From a checkpoint of a small mixture-of-experts model trained on Wikipedia.
Size: 13 layers, vocabulary 12287, 52.3M parameters.
Below are experts of layer 2 (counted from 0) of a mixture-of-experts language model. Rows are named router (the router's row for the expert), gate (a neuron's input weights, with its number), up (a neuron's input weights, with its number) and show model dimensions 0-191. Each number is 128 + 24 x the weight over its row's rms, rounded and kept within 0 to 255. Numbers have three digits each.
After each expert's rows: a language model's description of what the expert responds to. This comes from a sample of Wikipedia text that the model never trained on.

# expert 0
router:115156128153126144078080099143127144150102123125127107116098148100100113140127135114114170131131133097125144164118125110117099142151132165122085131124109137083118087149130096127119135146100086122125139134146101108099120147138143118110134169099147159096113124112102098119163074103146065153185163140090142128127091111156155159126126154109103098089153162120115128154114143113127140135116137109115106129105130091172122131155133147137112159119109112144092108131153105111179099114180122100162087099126146124103116107134149163113144153139093075153087146155096146128116091133094090107
gate0:137082074108108108120165160128114110154117125122108104095109134119144113137104117128136128140154159124151166110102162131133172127186115130103094166150113132148147088136107113130131156128165102138130109100129100139127071129172137150108118124128100123114092175077145175111118064164134213105133164139145099119144178133155131126136132139159138154192160115151149140150151144114139136142090134123139136132143106146125164127101105129157147129109119121104167155139118094179141132112125111129155135138129146125151123132181155152125126142170120142150164108112107104122139132123133097135
up0:148095100132135126123159104154088102142111099080106130161143149130125124129124168110120164136149114134112113100093132152124166117101113113125112128141153145148170088151164109178104091070101172145147128185156151122118136110166146145160145161153127153096168177138122183093111100126153120163077135162129097145114153131147118159108133107107111115153137142115120115175138115150116094131150134157125128165123103123110175113124114116145164124137159128114136134113118140132085135119157119142189142080181106123161119144148127146159117146155133163161134121134123131139160146142126149143
gate1:098142111155126122100160108116154104137119099134122137121143156129178143171145102119149133171170084131161133136133142112120097105107125162169090124117106138182144152150115135161154079094098125093097187124147155117103119130119107160141133119093094094142125117138109132134176154144103136121085173159126108088118120134122157103115109162097148176170090145156136120094129162129111133148105136166146149139123158110191169121134092170110115102142136079140109145124112115143135143135126151131123116145129119118105110147132150136153162090132136152122149121136135114128159071125098159147
up1:130118148134111161158103150155107110135117137111125151119116150114103141132089121133095164081103166111090135110105104104147156122160124125117154133182127138087101175099154135101094125193120134178140102110114134142144119149129105097140133117137128145140167108111121141106137117121155103139163116146148104122165168094137135155135121104121121088138140134149176149125124106176139122085075165114147095114129122123132119136153101118139144117107138166094099140147151113123125138119108162105117161155152129164152129072137095074101141163111076163130119127094094145148140137108161085161
Description: Space before numbers. Bare space tokens before numbers, mostly years after in or on and cells in pipe-delimited tables, e.g. in 1955, | 564.

# expert 51
router:090163145099097115166151148078100123100103100122136124125159143121113101148135109141141125090091184106114116151168146109119137136106133092150132134118184105106132163155117113152148143119142125109098154086177145152102157095149103069129100093148112129115141108119128153151101125141132148126110141153128173121127158153135145124123102129104172143142104111091116153147143137131130091123122152160116164141129133151124152162140153104143142130143142101134138154129133156084132124151110075187120104130125107131132128076191134109111115119121112144085138114103127182141138159135168125183
gate0:148118156133105111187106162121117131114157112125139119140049143128133141177116091107127130141141091159149135112088113133081131129159143115152130085119147132103140155147186100090127133120136078175107116152159117097127133170148123112141119122111155161136139087122136108139162102120121162137122117108117163131111143122072146138137130117110093078121116142144148133160059129149091121134116117135139133160101133087116115117135149152140158169129119118142127150120056130096152143170122099089106142119098121126101142116121096130157155159127094153097128147122137139137178101125112116141
up0:100102114129126116130095123083132163083133106126139167135113134161107093143148086146126122116149156098115082135096155160120119096134146154120174107152135167095100136117136143107148086116123121081161064108119119121095069134130103161110125113148148101116128164118161138150114105121124112066118126149114130115114148111105130165124125103099152110145137122149155131157131076135112106160141102155146070132148146124188095132119113159105146124137119177138106105147130139117152167120094161129120172130129143170116133121118119113154166071112135116145139105128095158125100115130157105136
gate1:133070095098126123097132129116133103079113148132122120118099127097145145190099120103164125146099086158150162131125070149084163121120100135087115151154111166096133114120145096158127141160142171105160143150154140090146131087106100115154123136135056098091117109127138150111134161106157159111134115137147120164121151098153168151091126154144103136114121170152155164095114119101080163128097091129112139154128125119148099127093132144124084138122102122130125124149150115149106132128137092123102129130127113147139097115133125127139135163133110120106089127113150117136153138110179168121
up1:138100122160108140117111105132162139104129115102119120139157159145104086090129113102182122119113150136174116154113118158135184141160148126125106125155123125108147130149133143103152172130128121166139132100158122066157144119103170152159100123121102081086095177100142124135160181093120131123123129119119162099100154121156123117176130126115118076097137104149137096123095136131100144125146117135109136143157171137154150117116146100136152159128088159112161178153141099132132185161163132142129081146154143115149141136079122169151130087150121136126132134135114124124144132084127116120
Description: Dashes in scores and ranges. En dashes, hyphens, slashes and periods inside scores, year ranges and compound names, like "6–4", "1987–1990", "HTC–Highroad".

# expert 3
router:096150155096092127163141153087088111094098094156102124126153147128116099137109076114159123099094187113116105149158155113104159154101113129172138121119170101126127151124128124159132128122161112096103157087154139167120140083125091095132106100141089103111151114159116148153093126141125159142121157159146164148093119141123131107152111106121148139128105106098116155134156165125142120109105151148115158154152126145100154153138152120151152111154141097141138141128143158103106122170107094162134101160116101108140099098168112109096111131135116157093145089097136161154159145106161136158
gate0:136094150139097130075113071114159148125144120147119200132109111145126100135127138184133129132114124100111114120134133154155105148162170135114105151130110128140122151147172149112122120087130150124122171136091138117118150169062088113089123114093160118151109114165164107126159153141158091138121104154130119138120123131139076131161163087099103126107111126097158121099118163101149166106083124147136188130142137112119149120145093134117142105150116107140138144113125128121196106119166097123166117121133094139097124141089121107147137143097152132140110132141131118143125179123135120096
up0:170137093112132136147126123118138112100108149114099154126085134137190135106115127133141172137158138150096159108111164168188136162123140135182113108155131103165139141162126163115124135095101106096082111121128125122133128144128141158165095116109168109118113156099151183162162112061112132140132112136132133110145136127148132085110138175121106100113114143114134149102152133147127100120131116140097124116075085137129125152160132173117148083096099103128111137110094096100103156149108119168109110127119148147171135161107127148108124118143142068116160123150162139144111147138112126114
gate1:116132166102102128109129094108151146080100158109132161153097129113128147132138156151131101105116112082140081124130078121142117170130129115096087133147115112093092133112095159133129125104127133107070087147124125158142113143085142139082149085126184113142116123165113135138151163110109101099103143105077128123171108127126101119096092143155108142162098131103139154133134179170140078146133152131126135086148143142168066106136111138138153117133146105164130137113155133113115154086154142106112105130122107132138104107160121159142138159167118111116109162125132144099114095131113105118
up1:106101158132161142145110106100175107124165161142093149131129149175118158183133133143111106161165121117135117162141115147156115140106098183131127128144132120129147122140110122115084142166161097119163125120093086127122112146132127145156126147110191106117116164113122149134143110144119159113194101124133150114138136138098141146171113143128161127119144127116168154120096095112119116136106138168103108154129103164169115154176115143161117122144146163118133098171128110083101106099088112144127148102121093086118143132147140123176122158124080160144149111130113128090144097133113080134
Description: Table cells, verb-after-subject. Pipe separators in election and roster tables, plus "was/were", closing parentheses and semicolons, and foreign name endings like -ski, -aki.

# expert 39
router:129130089154092149116079113136130125152112127126151101162098141124111105086136138117126138115126139098123158132123125112128113132156104160136112141085128132100127047164154113125122117151098107159133079120157115103092138122135145122109143109101145139142133127111078105112192101110174107112120116128113138117144152120138117174119126166095111123128110155101095123112110127128124176163110145111125106116089105080146120154159139148130120168134106159135099099144171136119190109118182116109126093110099139126125100102126125171130141149160160094151077140164140159127120089127088116096
gate0:141117130147101103101136097115111164135088161118168135101073114154136110136150097090139148121096128109115140171115127087125142124103079135167140060138098170141125122139173129129131147131170105132098139163158122140137117113142090118111142148147120155139100125106129148164144150109114131120130123114110142102103138084166059140086127104112138116147133114135095107128113106063124116110103140151132138159140127158163127105148144093145105173116155152083117083142115099130094124141143109125154130091128150170116134115088147145068116152130148147161174137142127105147118123126163136129
up0:130138092140133151169182112105135147114133151112139139107089123155127117099118063125145067178087113128132101130102182156094132151105149165096141098100127145157140119120098087138138135113107159121124142087099126136145104140144166117089159097156129135093103098133125117122119092114127118176112131153178097089163131148133078104139119092169104131128137124129161131131117138120121121172136098098111135161173097103150105111124124140175146140111146159117118142151104081164130108131151130145148109115122128154121130103128149128138160160148127130152143080143124148145122121100085113097
gate1:131143115177140153117144118090097143110112152128152129134132098110116185142145056125124148156144101154137123099136148124147087124137178118144131102149110140135100122137090125141101128163127142137122137099139106135138142100141145130114106162155195137105177137153123137117155088132113091131120150101146168103089131153121102134134181157167167120152165150101130159151152091128122143155080150156122108140110118128097135130111110109121096061144121133132104068139157096101150084094114116105095139151137123139126148143131092149112139133133087143139151177108138127148143125156096146118
up1:156096094146123106100135143123136096103132129118100141170151115108179150126124170133114088138134148110144122148104149109126136149103063108128101130136159105146117125147101125123154159152134133089150159113124122132095137070110134098085116130131107181167161117097102124106095176102150081077155107140078118091166118154109111138130117112141159132084150108137135131097121139112138163142158158108101155090090128126129139099168153111162099116147122094110120088111133143138102102113105119166144157141108101129131096146146131131138148091171124090128112106093125127125131107166105104138
Description: Spaces before numbers. Standalone space tokens in tables and dates, usually right before a year or figure, as in "June 27, 2009" and "IUCN 3.1".

# expert 55
router:143129103142137134175134120126192110111112113156135142149149131153139120147121146154122169114121124099136088124114112117115169125116146102115127126112141123148141150125148125156128124133159092106159151128154141160165106106176190113122102136145106111155146111154122127144140160150170079134143119143152166120150137116127117105162088133150142134078138120116093144123121126093144098101116151118099127127136121099169126124157169067123146134155121071145108155151123142144156154182110091166141099115150181145145109106110162202114105129088160146101125118107107156089114130101143114139
gate0:133113099115121157155147116099119090138147114153119095136124095148158108136128115145097121129151125114156131097157132112076134106154128136146132127119130101088131083147133166132107146148163103163109120135114113133099153130130089097137158131129134135128132131118142164095156153147115155131109105158142117122098177105151146154160125138128135150151166111145116150139095179120119162144143132180146106111107140177174067154136181146153134116207117105153158071138124124119119118103109163107089123126128153119168090112137161121125075145158139138092153116112163133130143163132110093110
up0:114144093066184129187125124144083120145126167117095131074120073179127100082111113135092124095139113132084169104113128086123112083121128133113152180134127146100105144122125154166154125120121131127141101134122150131167130150123162144144155157091136111084106103135101131135134094164155115142129130128150104136124116105146110104066166119127131130113130135150112163118173075134137118144148155144120123129134091108117134111109132098140125159143137112114124156108132099094151119126114103129143120117151114144148096154139101125171117127158113139118175175082134124127100117094131097108
gate1:163169103161123175129095165138127156164116155138116123115173119145134126129154086111114130125129122129139086138098136135205130155145142143152117160171134103167107127124140095094129124102109082165135131129143166145121112112139138151165131105167104112146144117139142115152154099080085130125146124166107146134137127154143123108143153098155085118130138137135101092140143103134078160105129125127152138124075105148141117140132102131131118148106149125075137123086144127138116140093135062160096121096098115164108055127131123149137103129118142098125136154171117121109167143113150103111
up1:103103114126115138121145118140153111144125140097128111121138151116109118097144117105132080131161132140166101124143142112135092209154150150117145106128125093143099143144145153135101126130173100137162100120105126156140127115155139171131097145134118154099135126099155133168170101137177120097115158150133143095092143104105140151104181155154143103118125166129153117097068148155132137063144114150161081153096149097128164144145133162161087132098115099119127122123142149078139110161132109104157142101129112172118126113114122174147099105162095135166123139165116142124106122129141112136
Description: Sentence-ending periods. Periods ending sentences, often before The, He or In, plus heading endings and dots in abbreviations and decimals, like D.C., 0.50.

# expert 2
router:112127118120164134095142145156124124165124177149113151112097161155113155123141167112150110177178109095140137116131109106166154137167164111100123110120143135121140115128165153079116131146111174181152104114098115142117092142168143128112165106169150163134151127126137063113128130139117073102154099135125090143137116155093116101168114123138130114168159121116119128113124098092136125148147150126120087164106131133169138101128123166133125157094122165152101114140137136100180128137166136126085138116133119089109126141141138108115154103156156120121101156153152142123132107169138177102
gate0:154087134095092107113125170128128145156121140180131102134104064142127124122120136112094144151150114138129138114139087131098127176151105119113110149116102180120141127173114141121143155129173157149147146087118160130133130173147152136156154113094149131164131161160134099123118137131137109173186128105068096158162134139146090103178131142130152073096116092105096122118129137125148167142134134086158153146108124137157130149114137160109118109104112109117125160167126113122143133152156099120099122159133151133146142159119137148165137168152130100131132186133137116148136119119159123086
up0:153135137098136084109151106090130128089159096159139152169134143122154116103121167177131140115070138164075133099130137122112126134141135139132131130144132126119123106076100142140119096123161109102135151152183141099103143137151088092137143129070101123121168128136107137140133148136155123091133102118111150142115147125147116141106124149141122120167089148090138136157124089123154095106124123136115184151119131161142112142140118136120125178172102128117130069135092138142089145122122151073098159117140103136122087127123137090113105120136081197118136114104106128123109169164148124119
gate1:160138139149150115093117147115141128125108118166139136121147165105136141094152125126152114141160100151104151115156117125168092130120144120181119147109129173128123104086120151166135110145114131150144136108151063111122102164105097143118128069115107070119162130150111114119180109103142102113112178170109145103081100159106111107084108101163163094133129130137148154098116120064133117153150119095144130169119108163169157102131143162146094150135090118133101103146160149134142131153127113139125116143162122121141167149117096101124111127158120115110110113140172122174134133123152143124
up1:093132124133153148103132094180140155169108167124094144142103165115144129140103138121147113205125107098178123165116098145137123111108121140161112125117114132073128114088120107107126098144081156131115136141140123119148121150097092144094136093130161152112121133125159086116126117122107135150170148107116132090110110102128138119146114154152139122128101133152136105127129165127104127139107161124154136148118129134139153147099159128069150172134149178173099146173070123111171157149160138082148110121120138082151140151155170121158124167129159101150115130116121147137134145134091147115
Description: Table cell separators. Pipe characters between cells in Wikipedia tables, mostly header rows and stat rows, plus opening parentheses like ( and (".